Weights of a small mixture-of-experts language model, trained from scratch on English Wikipedia: 239M parameters.
Below are experts of layer 5 (counted from 0) of a mixture-of-experts language model. Rows are named router (the router's row for the expert), down (a neuron's output weights, with its number) and show model dimensions 96-191. Each number is 128 + 32 x the weight over its row's rms, rounded and kept within 0 to 255. Numbers have three digits each.
Before each expert's rows: "comes before" lists some tokens at least twice as common just after its tokens as in all text. This comes from a sample of Wikipedia text that the model never trained on. Tokens count by the router's weight.

# expert 4
comes before: "\n\n", "\n", "the ", "a ", " ", "201"
router:153144142108137148128185072123124129114137107061162088165101114096102162115141162244092144124120091139167101114083112110144120102218039108141158112087136106148140178103151116147060086162166096139126103138121110222152106119073136149194089172156104115125124138138153129175102080138135097122
down0:171141162126091143105141131138120123140100140116146106155122188129111103143145156109124119090135188137150130114104189107119146134159113120149107135110115082106134147107065140153177160134106121138100117105137135127183066136119103121147145183126107155113144153056085098126061119084197193194
down1:110137116093136105135074116158107129118111124103143131089110078102168130133154120114145154103140144125156115114106121085065129110085126135140183086104112141145160137186118170120062149112144137161123137079174113133141116083120106112117126092138124143143128145166098078148121139081122136048
down2:060154124117121124099139089152109090133114039147101118122140130110204117107134158097137105126101125097124098173106105148099091092081094192214110061091123114080102130144140130187151149144117084088128114209194121101099123116081043150143106180068129133052060197095125121111059163132143195126
down3:129170151160168107101203154150124136187126056134140112167185122128120102125096099175056120141125125161146138120112096151111079085101173083134213125141159116138120131160139114150089056148165116130104106140164101122166081096152126139070126109096148181123149109105117164116105091133143120190
down4:092150136202075115143108137140104079103103087172141051182132103148137110081130145172153125108119160104162138130154138147138165184113074116145140148094162098189193130151125142175192136107153120113130156133123092147118114152169154174118125156157115096136126129150047114088146166197135148082
down5:072140102149148118135073119149152132108158118151111141142083116070071139163114127081067108113094177093148156149146175152152077122105112103076143101124069191102073130086166124112104141083099113096115108118141159100114086120120140120170133111049130165124156174156103055176171121120075155090
down6:188167149143065143098167111147153194133096121117153106156097163115140096116175132104077112085102122151090112169124115109139107218143100119184104140147132131103150093123113080113123038129204198125113162158150116196154099138141128131102123115137150172134106166120163070142089130126140125190
down7:104088176129056207135141072101152068105154150140145128074073116103111053170112161108116082181145171144107093172141155074149102121148131154149156120168100149133142104148090154072107080119127130136151138148069149159143162120126092153134128105171135123150108139067147070113112118091158176106
down8:124084116124103145146120127081117151117129159085169131121130143137089101137139127176130156100094137145155130123109191126074145066184149113134132162108086115121158155107160143125135123171130138155163029113123167112161103077106154202165185088077103146106144136115155171071130099131106148099
down9:125077155082100109150105083147146071143176106150093118137121109107075104114057144154041151141112134125121145119125104154137124117058144080194101125093082168149099111122086137091140134162200137163114157045182176120115136122177142142162148147121114109158145129159096119147129192241165083156
down10:162125133112181127107113167145064087113122161102165132143116107220065126095127084110174166146184104149075134099155074066100085084111177123157202110100134123151144133104109129080035083125127106162066102108083074159183090118072148171129116135130173168147104072090138106114163146112119124128
down11:098171151103110118165099139083175099123127138100101131124138133052084132098161129130059131115166160157101152098142167098117149134103114098110129153097133135122151134156119109153095103155118168091120103128119143141128154098172149090172092089136106038114157155134119104156103097107128129158
down12:127125110124185205091161100202106123169090178162172108116175094152154132156129131154124165063145156137129130136095126153106136127142206136083149145170091163133108136119132143089152097085071122142147098142158072156060111148094094109110179116083110135161099145144109142110101178085151156139
down13:148135123177127140181073086133116142175181098128050124156166151073148155147135133109176117195138206075159083141121083150153140096115100131132170171121143145127133127085160144172154139143106211129119179126154140133150149137133107147147107062113109166105131126149124135092138154168110146109
down14:133159104138069107095186151080097098103110073146070107069150156127137154090210131121070140177121104164134145179116100150106155151103101135112201167164158114157082083101121103144128124089153147130145106110175103136124091094117108109168067067124123127055099164131081133114127138116060046184
down15:110131130147115132058088165113125084143107144167205134080087099036140066160140108105074111126139167099118195089188119125126093125113063062152127129149198136111172125093128125119145124129116184160080077096165222128086137122156172142085089115200122123142095113150149136088114100111207099093
down16:151162145111177147107160180148159124097110192081154135156154072119134064066157109157101147158162139125077115138085134095144079103116114106150109122136097118096090172180104157103148095130160161184126130109137064134103157142153163086133130106163105146137113096108153149093152155124120108120
down17:088139111176174127092085115155184124099130026102122161164072151129113162135171095090137104089178110108102147147085177096092132101113148165151163165116130076089119175172094153143113087184141151090115109090101112133134169092118114175120162089114139113085146108105120051134096166163093098145
down18:146142081075127136070133144080100063121093092126163174155168130122122134174149119124123060169093095127106148154103000149136168150055164164090183157109097147183112143095132171159161147154168152138175094152131122154161155127102127140160150146138107078098148104122145102153139115146154080167
down19:117166101113187067134103066143048144106105059098163113126083157153120158116105088122115142129164107156109135152185179098179155148177120143123091140115093071122140137163112107163159102126150102107164121109145135125109149185105086127173082148151108067102108119190146154125132158163153114133
down20:121196147162088129079188138085133128120115123117142078155181087149184107095137102124140132079129133096128075109132174113179167103075174138142099147133147109156124138096127091133160125118157147116129148088096119108151067117134049162133108174193114139084121128100170135089097066152129102113
down21:106167104148197110089133123089118110050158082121133130139125142122129119136143110082128110118157131135097128153152107200113133151181133175126105154142117149118116135125158142103140133123082126157117178059103143152134095099209075137084146149130079163105116111075148111142133062138152085142
down22:065108198158102095099036116144155118189141087092138114128192098140085140127103120172117099151106208126128077172164179159138133124174108172135137102117114156123121129131145155124131072126075157118151113138176145065163156121134111150124133186128072151074110168148116071138115138174140110111
down23:144093118148104085106121100121200149104139133087187151134157146142134128156127109134152155155082141126132110110055124148121155098085147090122137116055166111130148083143078120112102083159117164194137082144128129131124169184152078165079188138104108075153068076112107110168202113172106177072
down24:112122103162080164150155063141046129134120127093151134225156148156183116100101105135148135133109116092137092097175098103161011161134121139192107118045154077158153085092106164091132153126108084165102135148132076149107094151101170067191163107132101092120137076128111090126070098103121144100
down25:081091107132166132157163177140145085137168156107102114078138064054083086102103099179147205167151129046129173096116138200105171187156091177104131148145119097089197142148144132097125082158128128137186111103091073163145135139131133094131123057149154118087151130163159084137098165145133127141
down26:129100098093118161130105137113126172107130136188162162146135147146062131114129057183128093127177125124115101151149169138141113126106131118077057095134156105126157155088112159123134136147095152143173099158081051130123113087152169140108111189108086123082092141085106146215146152138135082153
down27:092176175069102168074167119121092140152089167077143080153147117101099099155090156179061117139064076180112083159131104084151133148137106091117169181152164208118134161108104142147142112103161105151143155158107126216134071099137194146150060109134100066116160140166113103067144125124149157169
down28:144155091070131094110080124150114109120116115125088104086091079138163140127039083196175137123132144182099152143106134173121136136080139175141129101113107140080138137125131109114144118180129181137112126199151136101079112139172190060102159166114086107116111118149168091177039102078077087107
down29:127112144117175155170041171104078089072118138084153129103197159126107088069187130072131097111123216101116165122114103172107099093122086061091093199148124179164131102123093137099095119121127107129162141148122140120142149217112118107094147076189087105072174107101183105167163120076138146084
down30:073119085123007081149119107156205120118157128158106117072083139106150080136124099147145078110099123140145104202137141100089099141169092179164144124158141121067099135100127153098149082097099099128100147062113142102124124156162116077112145116140170112150119125093122083093106131188183167161
down31:118152114129100149135167145089081144132169116122056131158145141154149175113131123136081152124116158155131202109131077106130110190171144060096075125098132038137150129152165132143129123116123140074049164199145144090158141125097175153160095108159112145094089127134071091123138118172065135161
down32:113116160074143109136194121144141133082147123108167174140118103137040132187197122153133150158189138154086116168128161115121145097121123108148106184175172085132074120126155076127130135094151120140176093152103189176102082097115141117064119110180117129154107149066098107091087138118130106090
down33:176092083109135121136092163113184105107053150125133084154117116095131154156097112123144149182160165157082108133145124101160121094160153129102114121160118129177098124097178115145171116136136145155149146154142129179084113091159114125177186149180111081132120129129149183151176100099098119147
down34:139126083131115071189111098121118160107150088174112139086115098091092118099103130150055126112135091185143146149161132142174152132115084190129162143111138171078117171125101113121158087128111145072138111076105146106185116091132098144138181085132197106193090120105132122137165131120112190174
down35:111102117149155125096154099104111118160126148173097079198122129121134156130120182176138175100170097146131149121120130157098134135162131116113131118144109123144206142142169194113125168078152142163089150121124125135115093124133088136126113104123137079110168092085114087148123127164140147084
down36:150103170185125108187138127098119157097157107125142132151167150134130137143123144144153154161141119142127125117150090069163105084148095142166103107129093111180128148135089118175174168156134111109086078150089121089136169142110149110073102075084123119100131151114120073114128143111130156157
down37:132139151138099098110189163149136159118140136103156133132127154144201110165119097152116159152104204148082148056164101131101107102095114150163088152117110162108143144106096183159088178149177086173154145130155160114113135105136146130116111114142172142154097111175104160132170103127128088141
down38:065139132153120148097193159147096138111200088085191112101154089147134135122151079142103105128112157162149132070093127151154098152171061138115126116099137103168110118105123141074134119135116046107206155125127105129078133062120105152186113085161130114068090116117124098138072135104115148112
down39:076048150157117128125086171124124122091110133126111028133131135089140102138194145137144075164140096165135131126142141172117161090143118120144070052119095157109188175119163137160121172216189062162127125125158123108112165155086139136160129144153091113164128114163149120124131108104150123068
down40:139134119105149150114094178150120161125201164085121146181053116155153121101089075116099140135134144133086129146164132147123115104142140106143168164140131097083147035056123102138168098109135126136095178170106139105132101117084084098143134137098131089074156100132080084121107120140157088136
down41:124102117160123061079166111089139100145102155102081137139165111075128216139131118087159139096129121182155160127133155159127113139160133137076175122123120102150142093104173117140150106154118126103107160146107166141145160137133131129100099125162134115115078141151088125139119033169119112082
down42:102169141092119147149131099112134111148133145146094112095180144103091113187102113149139165169158153117186137107132112127159118151101133134175085145130180131146119132168143134129156106204145173150133142242122122127121154121141125112159115122166143106066100163092123106121162087106174167087
down43:127089109187186118101149122123109142162047150146093205159154109138096127142125139109175082104131112160138129153133163120071088081092100159109067092129131161152129133087126189151185123061076089142202102100210100143084126140156135061121081133163116140121124078126144106153168188099098095105
down44:109112066142184171114185172144135100083130161186116131081112083148142125066130110152126125124090062125096109213122113070147118131157114052121142144097073098128124109108111122165153188121207190119107195120125124136093087144108122140080156063135129111180102079166106138087098125167088189158
down45:164186135143102133104181165140098080128118110182107120111148131110165139106121157105116131127120095131097138097173134135141170118135141142125155135126159129102122146113165140129118071108120059119134134092161154168063129116085121112099129112130078164137116107170167096127145125170075110133
down46:104113149101156091097114155120099174143142177125130102152138177124117115106136135155101076119141075151175105120122131135188132141095103122084110142157105112198193137134089116188108093139015150113167146165065140125092136129097063139157145107160114139106108116113180075094197185176150129187
down47:145151104163107245194157174103083077112186110133094141127140129113078117128112133133115136100158111155124184138168152087065064138090125124176082122136102091077156167099128147136133111146105216110092083102109137137161098081156122088130115127132094144137137166126121126068136105171129102139
down48:137141133094091141133102096100143137166109105124065196095093107124118119126133148160113106123172178165152147184145144115084132159097172122143149116131118130100084147161115217178085108144162155163155150077162159162125129123110195160130134063106134147118178110129107076124047091156093147170
down49:134073080185102161196133151133118152151113116176125135167147103155044093117145143107103164068111116144070165112198154124046146102132139152167148142199125090121128133085130151153081176166157095166107198129144102085115153149126110099068057127155166088196167157141140126153153166192091138114
down50:112171056142108188143109111142068135057090125117071142069174131108073135096105122138135123046132150115150115164130125118136146134140189140123119118102149136038125113159078137077107065194057194119102054121140123093187095151127168131149112147147123048132163129145096133112100115146133160099
down51:095102113148182147086130142154146148177112182110173104122203164107157129161191123086105166125099125193048147116124147193162161102093177116104167174145163138174120135095105123131127133159181163133133165158182101097175135164131108145123189109135106092155172152108164164130155088118075154110
down52:129117186141117130125115106126144110157109172071118175149102095134144112150136117117083182116159116107130099159109111139116170125131149117142140102157115150137117098149134148118127160171093140192159129071160137133104173088100138144128110114133122155086153156127148097079158120179137171117
down53:106169169110179109155135099148080134145107101147140096090143144105139141091140112144137102102105090150131118151123178152106162144141146143182075088090077145110119141120166128155115141075108132064139161191080101137079097118148123135116116178156203167103184167186166122159130186115145151111
down54:177137106113103153190135112139092082100150113086151096122126123142142111143173143131127157144151075152078097135135166086090171149170110118141201190159140104112070129104101058133134094110156182138126122196105157123168153114143140141129140203131160103194102160151119096181158101170105169152
down55:072069173169186175174139081157112142139148138146195147149153146171115148108116174086152137128039138142131144139122133140099095145168138145155113107125121124117091162106089140118127176152195168108121115136138103163123121087055143147085143089074143145101126125188071125148151160108093157142
down56:146081107053172133119075134113117178053160096134175089173127142173143140115181105052156144184109187108146095125097140130141124146144147113164120102100141099102118162108104137136108049140134090176071109113104134126112163127158134140110151136137131174133081117108079123059135184072154121173
down57:106135139134152119135161119120122122120080172179065188077166088123091176059114145178126131112135133131136147076120116130175210167115130105124131108116138149117148160092126096090098159156085088116113158121083178184077143119124126138067136166091183167107115137150114131160086131183160149148
down58:153132170067078174082147086161094118111110126131145104161104189151094153065119109127098126125128164119100137158149184149124182197125148141154158128099129119107165216136143113142129134163149115141115129127113138120130129100124147153131118144186122121099186133124152092174128111079160184164
down59:115160143129082150140086146134120151108100159067201126106116102148105147112064093105186153127150120148186141138186160144136103142132120133135148134177148117083128168143106146083114128141150110057154074198132104119136155095095144149186068129099144128091104123158137102097142114152093132109
down60:096086079122160124137105166102148158094157118086130097120145116112131106139090082119091116147132177111122162137141166152109107121047161113150126199148190113139082162098142123161107165163100107178127158170135161106169097112111087117205090101070079134077148115139128089122084089119091129115
down61:139157176147082127118124100138134129106080168160101129069100127126170149182167112108150148107173132124118198195116157165171154135181124142140156199131116113095083072170145174128151187122120116130099110131076160180122156169155052123155194088097169143142144126093106150077125155109092160105
down62:144119145146135131106157047066154139123139068178111124114104044129139095093136088129142127133195170102113084177121123154120104139127092123153142157131107150190117100152117094117179115101158102132113157104127139142134120169125143117120081112103154143142087156142116128075111102134152131137
down63:133104094107130128132105158095084150134132159112140124105102158157129121178140112134104145112085107107087106091131131169126135143166145225124131068144112121087149131166131137085136159143149145202152116118150153133168101108191108114133100133122204138160106177160134095167159140143144179109
down64:165145096157146099147186113100121156191097119120113145158191143127080078118151116129118184136156148113134117201131130171130115128178096160092067104110126132126074119144115136066119094077117140103187098141152116147172120084133151146105142172161115107147135135129169128087183071099107162093
down65:178112126171118115184117082112128130094116166151156096142148161181125113066135110171175127120124102116116110151087075092143144161090140178132142121118087129112072117118166112170079190139148139102162100148112152140121097135120217139115089096127061132123183111152081184157118153092124145131
down66:172116103138144123217134165097125179096102125114126074149129113143120051101090101193090135184070154156175177133142127171122136109121156127225163137145078135061109121141121181102190133144121108065125152209140163084162128096137097191099150058170099114171110100106132097099106157166146127099
down67:126155112144068161101078121168184136074075118181123087113082144130130123083108134121143079129123144158121175148140104130139151113158102112177092220134116152041133116109163087134137123150187105161141168159074111149171147156147130125169133180088115185087119148064107126089167141067133081119
down68:191133124116109080133152139138133142146086122117122130118114088141140125118218107113107119076123141156119106106167093193093118120141169092127060108109131123180083128130117082135135110103102172111056143072170124162129174088150077145173144143104127075080117187127161177130103139130071145067
down69:106177083180127157168101108071138111095122094121138137138104141115162176139186060173095052159120146118132140095162102157171058127102162154128126156181120119159134107122146178182122137134129121142122114135221099122111106132151128184067110123146080074196153093106218126118202136071162064118
down70:100150108102115107131096126098149084091211136132140076122178133144093122105138112167082116152091153092100118089201098149155144132117158050164135127153158144124113126115053172125156085159137145140147122128194117143177123162162177150118162152156155113115087146123134136159152137173160052106
down71:116173068142118185139107102131149185118170126128135127111174103078154168153150112117134170115113116119160132143124106115108132131120176136107102095138136129129124149110089086072130125074129155117113130079112161114088135101171123098074130122117145168145115110112175159099165153071182117164
down72:049124097203114158116109100113109155095101129159094197110156119166131089159154114093114152144118071138112125136110101179118147116107178127161153114058219116100157149077081119135150087128159171082148169044125148098128118184081083102165153119152121089099097160127173078175087117049156140111
down73:150101112144087174128149121086151112179130147127161150097093155109093130110119082118137160064084172068182122136101151143077119050141126121162100112136175112103120095133100122157110109140155129043133194183067100080137151134110084051151129172126148197111127107093119106155154113107145109111
down74:128166111155132105082143122117156136136090102124074129140131070147083104112158168141161201102134125189056124133099132121095129126097151170183131129184140069124138134099156125126138092112126115127144173110149118154125130120109142179092132166173157152156110126155049174103165137102163153166
down75:149123093147119083084069153107104082103193151158155089148099110103093150096085124115089088154144194125095166115140064121125187129101097133105153134089105105112184103157169100126159120154153079129076120133150156082170093128168108131084131091114106083116111119124159126119121094142133119164
down76:118149104103102121139151088123077177107116099142161150110105151103161086131109128161158161114100099112095099122117140091125129123140192126143136102166105101195080096165109146117128095147128169096073154180065107108160174155156160081106068081104092169132126085134073159112092101150137118144
down77:140143125111123146089080129155112112044126165116136179128130120149155138104109109120161116147108145118118125127182119100174136081093145152149121117154108016088077195118109093127131170099232133178163067134109136152130105166167160074158159067124122132106106096096092150118068087068142136155
down78:157158097102118140110098134149089150077138150105152092143105133100158133100109122121102176110117112091118139121143135126154131145121152113170132152127172180092109154144152137141146123121102164156184106085102165125143136131097146142066098114089079082122155150115123144168154094125138109086
down79:144121188125147072115146148124062126142173178137142115184186144144116161178134155187172137063106069132124071126153142102135084113151180165136150126181119128137107106137089161142088087114048124135152121096141110126147116100141137168125149178119122114112100187074158120093135153086127121132
down80:143125087179145127126141144109096105138121140134115137118065179052113099132145143128105158079130067143127133150100112174129113173107178098109150187097165138100118093107098139100099186133146128112107217094126125127147140106053163120127181175221075097089159131074127114193132152121115156105
down81:146138187118134123120059108150119157099063156155112114084190112135062160152148178138136128107137170091101117118129143088173111124101094103118073100113114165113096153120093113150171088159099130122130138134160114087149135082115160159122120129142097119110065143135131157162158095085109084097
down82:175079112131137146104149148167147165162138084103156102155158103129145173127150130143099154146201128122143116139110168179126164129122154103135140158118189113089120131077131127111192136143147075103175190186115123109145102153124166146107110123113125120140155140167147100115130119094132113144
down83:152136080191115119173072134152124114135115117106077155132117114159099094141070159170204160049155138055086130086143130183151147100172134124134103106176168136125162131111124138121100144177095149128105116115075132081135139101150090162123119116136080067102203063079116142127101101147113127126
down84:112090132155068123046170139090109161138137130135096111163149090120114142145134114111087140112123114091139079223135133124121179126123098147142124120110161156123111171116126070107142087117161132125127074171086101099102096121148140128113174074178171185167134110083109119152137072106084124127
down85:100091168107124162111150129137103127119093104108185102161189118077097115103151123103058089160126111152081087096154126148125206138121158096116099093082167097149093109218119126124138162091104137136085150112137111153128133163134134096097167115128132123140116151163150114164072094137171118143
down86:156159122103130112121128087118137091164095153089114058146148146099108135148142134200186144118127144120109159159096115134174137152093154117106119105101171133124124081131082184102087139148130159151092145139146164061172128093154170088181160179132141107125179149102128164152153158151100092135
down87:138147166144160118158165127148135097148147141135152144179127105122153155155168093098117140128131126069150140136115145136127073116139083119139192080137113070070099156119152212165087111108078051173120175159151130116156156169155130133117120113136053164105119113079141098087115154155188125096
down88:163124183099101133182113149089097079075116165119103113130171089123139041114089109148106167130119138100145101185103072089160118111138095148130173143167118151145147168109104141093151148125168126149173125126159149147109163148102094087124103154162153105166090154204170056063119086131152161127
down89:140111126084085135143112127076179150155153109163165100192147133069082175124092147124087108038119073131114136122119148142046112161193173085161140128144132136201106118114126102117106112042132120188125125165123140113080099065066102165109154163119116140151108102046161169117085115143114136117
down90:152181163122161100075098127095112138192092130111113122154138141083103121159147180083109075164188133107130129098156192096098185163118148130176145116137143182114142147136106106125188132183151133150137142124142161147113138103184143134083108134108152149131088159115119133132124139202124064136
down91:168134069104083174082067119129103063110123165142149081171096125123059169121154096127090127157117184119143153107143079119124146112080133162046101167188086095182176149102142144117148123047144125133136107194126092082187140101151111131075191129117096150131175078087119092119111097096092153145
down92:168117177188116156130136151080123122133143168128144104090101105156154112125160162187143096150026153187121172139098121111133138142070128179078140165100095139126122117105152123075138146109109147140177182139131175103087142162133156132120144134118125130129080102098195139167135126102172152080
down93:189090091135140192162079127169095095110147081104090118179182157128110104169144133135115126140135158083134142096093157131161138145175138110150137151126133150130141134096115158117088169144136108176136076094093170144133126122100092108177099141095195107109134151125187106147128174167140173145
down94:101096123106152170160121125130078139146135152146133155125110140140114141123148079101168128139158103162094151117086112141105164139104117076130154099174084174116164160132106137108200214128126092103136217153141086115125166147119063112125066163110174141206139148111138176106119137133085126097
down95:154108147124117158162146153093156125129116096148128153164120150179138087153139158126117137097144132155181157175073146089085159146152090133126085125153189075159161094125163185120116135167137130162133141064101112119132092153090173125158073176112103125115161057132175162153134189160116131111
down96:126137135105118038136176149154157107169133115095111164178111118157155101103078099143154142113120199102120103137132088156182186078101144121114120129134135090200147101109095081140137133123072139108134169154164156060098098199070131124132142152117098127142110125130121089141060173129076085126
down97:071145104155087195148124142157102122059112094131151141122080120090131168139123108102075160109113140076160104072192146117106120093182154136149137135118108154123109167181139123090109123172155090177123116061128085112144205101137071130156098169116126147144111182199121149127137098045092088077
down98:098121123162145176127158108136119152136132103129115138135132151120107150109158122114126124106111140127119140144127130147116145085132153133089140140158127153151100098151147076110091132120143136126112172158150100126138122102123148133140166161196116136144147143136124159109128059129155123141
down99:092123165084069075095051107184112123149177093177133111079112162126086078151158124135069136142107091097137165076176125100153195084184156101115093172125070071097115150145171098129112118064155116182169112103155149111104141133118169114115126145151105139051087179128166176110102145146039120156
down100:089178097109126126126165109111203199095118100115201130156161128181090154081188178157177118112123133196117119178159165175151114163094165131181133143104111112139085038198091131149147083109117121209077097163058076121089126111114137140032175100138137093111171175135147109097112139140120155115
down101:110115205133172147183168086134087096130106133086193070163107119096134157236154059136155139122146101099146095169125106093126147126110128041092105160174127145173145124072150100050189120113111166129127151149148095174065100179123097113098145155114072068110154139079134133132141109081038150150
down102:097112104107148131163142089085137097151131112127104155130098117103197087068131101144137099138067099116167116152137161095117131139148130179159103155096133146116156130249214110115175125192160139140145149136051125133103162158145147108121163177159111136105100055108147108166145116119110130102
down103:117102120131108139137110137121128112063113114112116119129102125126126121132130119125105130105133118119152112138145143126142127114129143144123132117127117128123140153126114120110124137113130111149124106112134123114114139139119123124106132140135138149127143111129132135125126140103128133138
down104:120110123134130133135194087074078074128163100123143149112123174184107103107140160144196162110142186108159171123153117121134205122159036125181072137153095061074088122157149063130089094160154125168090128144105162116165138153135113145096121084126134159098095079159120089069100117154100134167
down105:079101077099179150068137146177116150126173153114124102044161116095134148078113122122177129146123096145182096144112140160109123134069092097153128133072127150123191149149049191132195113096121083136143153178106143149185040132113135089096075135096164140074182129101110184146148155133136126165
down106:147165148155189137127150123129190087163140165153164177141158088161132136155106132180134135095080072121167093096174101154166086130144153130143129120121085115178136102092122146099128165125168139093142231174117162127129066118197150143072141098129101094150113106107074131157162089131112076111
down107:131119128131150133073068106111137144129138051099082157137146156127110109109132205159048129120097186166093147110142130178138115093165160156218156129170089106124091087122138177178213096121085117138172117082130156090171142114187105128136130111185136090193118103115111121182162098109118150152
down108:108050069132167166157124128090062123130163140117153185155121129114132127146100152142094104100137124115124106144105115127087134113142104159093148108100168146144155186158132133187175083141126110127156084126093123154139153125165026143165109168121172150092122087115114189133119096141134167154
down109:135028186124086131106145143123080095159161181132106134064201151099097135209130092106185126150099141070186132121156152107165151133154124101063117139134122115035154174115086243110136123138044124137141138194141095169136162103134156078084101133096126141107151113100115082097087149099107148142
down110:115193119141144082118151138130186169143125172106128166099092164148145159170146178170153170087147126113139163163151104128133120160129108091128101146113100118137144077141170150123157148140079120132126119135093139142128199130135144138140119139086109131123061079109112101118122167130173076176
down111:130084181074142128092086165117037101108148152150105155066146125084112171118121090156140154105107134090078126194137124087112124152107149117159133139112147140149138091138100167131162185158102107140090171097152119141126110078139148163158131096149138124141115135151117145100135123107129111154
down112:119112097072174123159168123097161095080121144106062128106172151142106170121126167140107127221123158143136129146176117061145148123101142123151055195104136155080164128125140128104136090167116147106102091114147129127126103146116102103185119086132102132097102079145191117119115084134132118201
down113:132121147141129088138137174141162100043176066134189146147097083156192117118150132105087159122150189167111140090177130114179146130107071135063117144144106149080086130124140153116105092109114141083109111112121112129135147133133154083114174151133091101085165133202114059113103174152139120128
down114:153134182146130103169130136107091138142166163115128106152107119112140096134126115117168109106116111104083097084119184082175094115123097092118124113133156057119107159140076097084153144159121115110102115221156148123112137150171087094182162132089133114130116157093094091124071101103174133159
down115:141176105120097176190141100116183165068050145117163104158204111140129151102114136093142116129116120138182097115099131084123126130145155178123157080169032137144119130170168014082087118110142082170163135172092078145124147093123163147133148183144109151171131185124156160097116151110119135096
down116:140113152102178147131146072140103138151072155132105129077111127064153114070135167117128123119112083113166159167147154193105064091154166132134064185222146112105111139135120058107139134113147121093108168173137135106132145123096125090169078159146130194106146144164113114132112133135110129135
down117:070128092108110153168102127129125113134149166125106084111173079095131192181151150147196149073102143069100094122153152155134132150131101144097112168078075106143153154134119134151126071119086126203106092146142109116133143134114137162128141104106106146125053125152119087150173166157123144130
down118:105085096131105164139120132174158111136095139105110116128099124143077114131110171167094118153104131155136150147140136129157178142103175129087141111108106219151138086189100029153150161144165149134158101137086112123130100120141164110140130126170098108148143146171117138061115100193156181105
down119:083170149131130057115091146150128115096132110124143162144094140165156132130192161141132126185148131136170110085099121120128131135132159111174157132107128128166121129144173145148086178116144071078153136084108165129163184114163180151141084120131114167110075117100145202194102188139103152051
down120:150125138162115086127176098133130093172170067134123168136188168190097125147083162081147122090058160120173164119125105125139115128102109093171154107013189130177156118074103184162100102127101190102083190133136107098103101119111157193145148126146055093136138158128090075120118073086065158170
down121:105097091144092194143102103134145117170098133104097113101171184132129087160132145134093110060132153136117119051075190106183077108164166121116127168187166100129128163129146115136127146134171110182106101105105141094131093139137207143124172176174120174146081140127158118081129095143076149159
down122:096130165123178176151151139148135138163081099106172119126116162138087128142135121086132111145111116125156144111162114114084153131095162120137117129120131142143157162163193095163130125176158128141185142133098186120162115149171123103099105183098138082197125090089096114072134212182103144184
down123:132120102111149149202129132094129075063142160090160059159156130115086143156172161149191136127120085127130187124097180160130139090153146104058094201120116108133137163116133090115102063124121131070128068127101134128091068144147121141126147195115141124117124123089092122089133137139141140136
down124:097141096101128146152113157106151140101179083172074169193112082084153083159153135085144120170150142142126070157124089154116169117132140150105080130111140092124098184137158096158159073108192137138129162074071136159081092120102049117073138162121151142198139097124165075147082111172136165142
down125:114120078156108121037101156138126120159132079076077109116136089116154169137159134106161198089110104106119127111121153078116149153125126168137073045135126136201126074120198122107137077124179151078131175135094083140130194134155108102084124130163165106106157153114088104137104160105170127158
down126:152171130142121099167101045048064159134146130124124154107118165152175094104096073066157105145138148151124126153124117137146090140107124124110124135136165135147149166181145070176139128103116128090114133125062112135188099123115176051138080112183091110077140181203177149159116157102116128130
down127:072169116128149142110163184081126169141112131106156087092162150088063082086100146203112175117125126092093118188130133071169150121156124097046172171060126100148173109079135153137143170152133135089172156096102110101140126090136112117140104040026107058113112100095120118145143130113077149141
down128:096132113062125114102171064116099165140078135225119115111113139148155129133150028112125153123124139163168107110123165171127206161121113101089101163202146151096182168162107122088135143121164134115091073118093125137110081136159161122153103129133104143092203124119101170170172153144101131128
down129:138110100085069179131140119173098132069101077101087145113130095154151058136137086183097146148119138151160140110126114146160184167079157142136114095066107142156160072090130158113142122114143115158068113034166156123110169097109164099092139132160139044140135123116152097110148147087157127083
down130:054145144108158085086130065134151104187128124088107174105061142064135107154136128140147200062085141108115145076096170111054155120090082100126096121119121143145164138151073206071096110129070152146143173179129074147110132126148147143134097130118181091105179150194187161126147154151164101119
down131:139166105045092099097118134112186114038231094104153148120102132129092129168114097129159178083121084106152126167085124160112117106103169112119161127123140171125136106124091138143082109146083168141133127121204119183159133174110148174077162125127139156097120144111116100158108086118134105126
down132:117112105074110154129177137099150149103096143129098081123125114172135144146132125082064118145183190166067141069116129158128165147167121127097173181151143102073139159190130151157083186120087089128115092119095124115108102096138091115094134131146103126155080121141124109149120126166079142181
down133:126155080155119131117084132108101157147104163174147131096103091142158120141169079114081084101135052150130095160196135129153130118127138147118166195139164116094121146157186127174095155108127103156124106177110086126088159118129102157133121091134123190082090173219100137118143152089178114099
down134:098057110136171113171137134146110107141101139115129060139178147129103114180152108120111135122135111086139148187126108152134151164194070128101115154140150152103094135099166150121112118140098111135182136132112108114088115157088144175076117088103112136060114186129091163165125144114166119104
down135:097105111138136099164167089124181140143107073133133150171162160111178190164139104145100146120145033110157110101162119204093112107125117134149119130128114174170126151131156099119157147098163159180125097113142130124086065156087070149156107121104142068132158113146128136111132147160110123112
down136:146097089140145121099169122155127135175125153188080138142128106169159119134106145188138134153146151161147142134161090128151090059143136142125168138099152136139151114105113134134067130137111102145108172079112136158146121101177174159111107135150096092144165146096092106126113121151174127122
down137:153102124182178130118106108133061203107117182118149204131174143148095196059112132097182107098160168176125149127137083098117123121116144121132081123107138146128093160144127095126101066126115087164157125150115178149154153114103112097140173157061127125112125153170112116103140109055123154143
down138:104135127091078187076116156105158155151124136111114176146142140086096166144149107114168111122097100062093152093162146106168084137158104125148133127168131135108146147160122126133087115163113132134135134165112154088085139136098123112075120131113133098084177151120143133139165103157120140114
down139:082101149152160142161101128085131093091136111127103154156092111169149131098078178159126116092113157104168164136109131159156177099129123127084138102140109133108105113114161104119095125135141129135076153099155093092173172133114098160170040088156128218065117095151118074139137088137232087117
down140:102092070133121167132158167121101146149106091104125185162104190181103116082098112119143140119122135094135117128153102129135173091177185164118127149159109078167085140085112159101194121153108102134158115132133160130110154156115154085107107179125123122094063083099086129131098107145140153110
down141:116169157106108136146126189151200135153132133073123124114154157148164110123107109091072085122088103201130133159109140163135150123100147163134159181096137168086128119124103109082166147150149145146166102106167147144132118132108118121219141082162083088115094108163132136107171155170154108071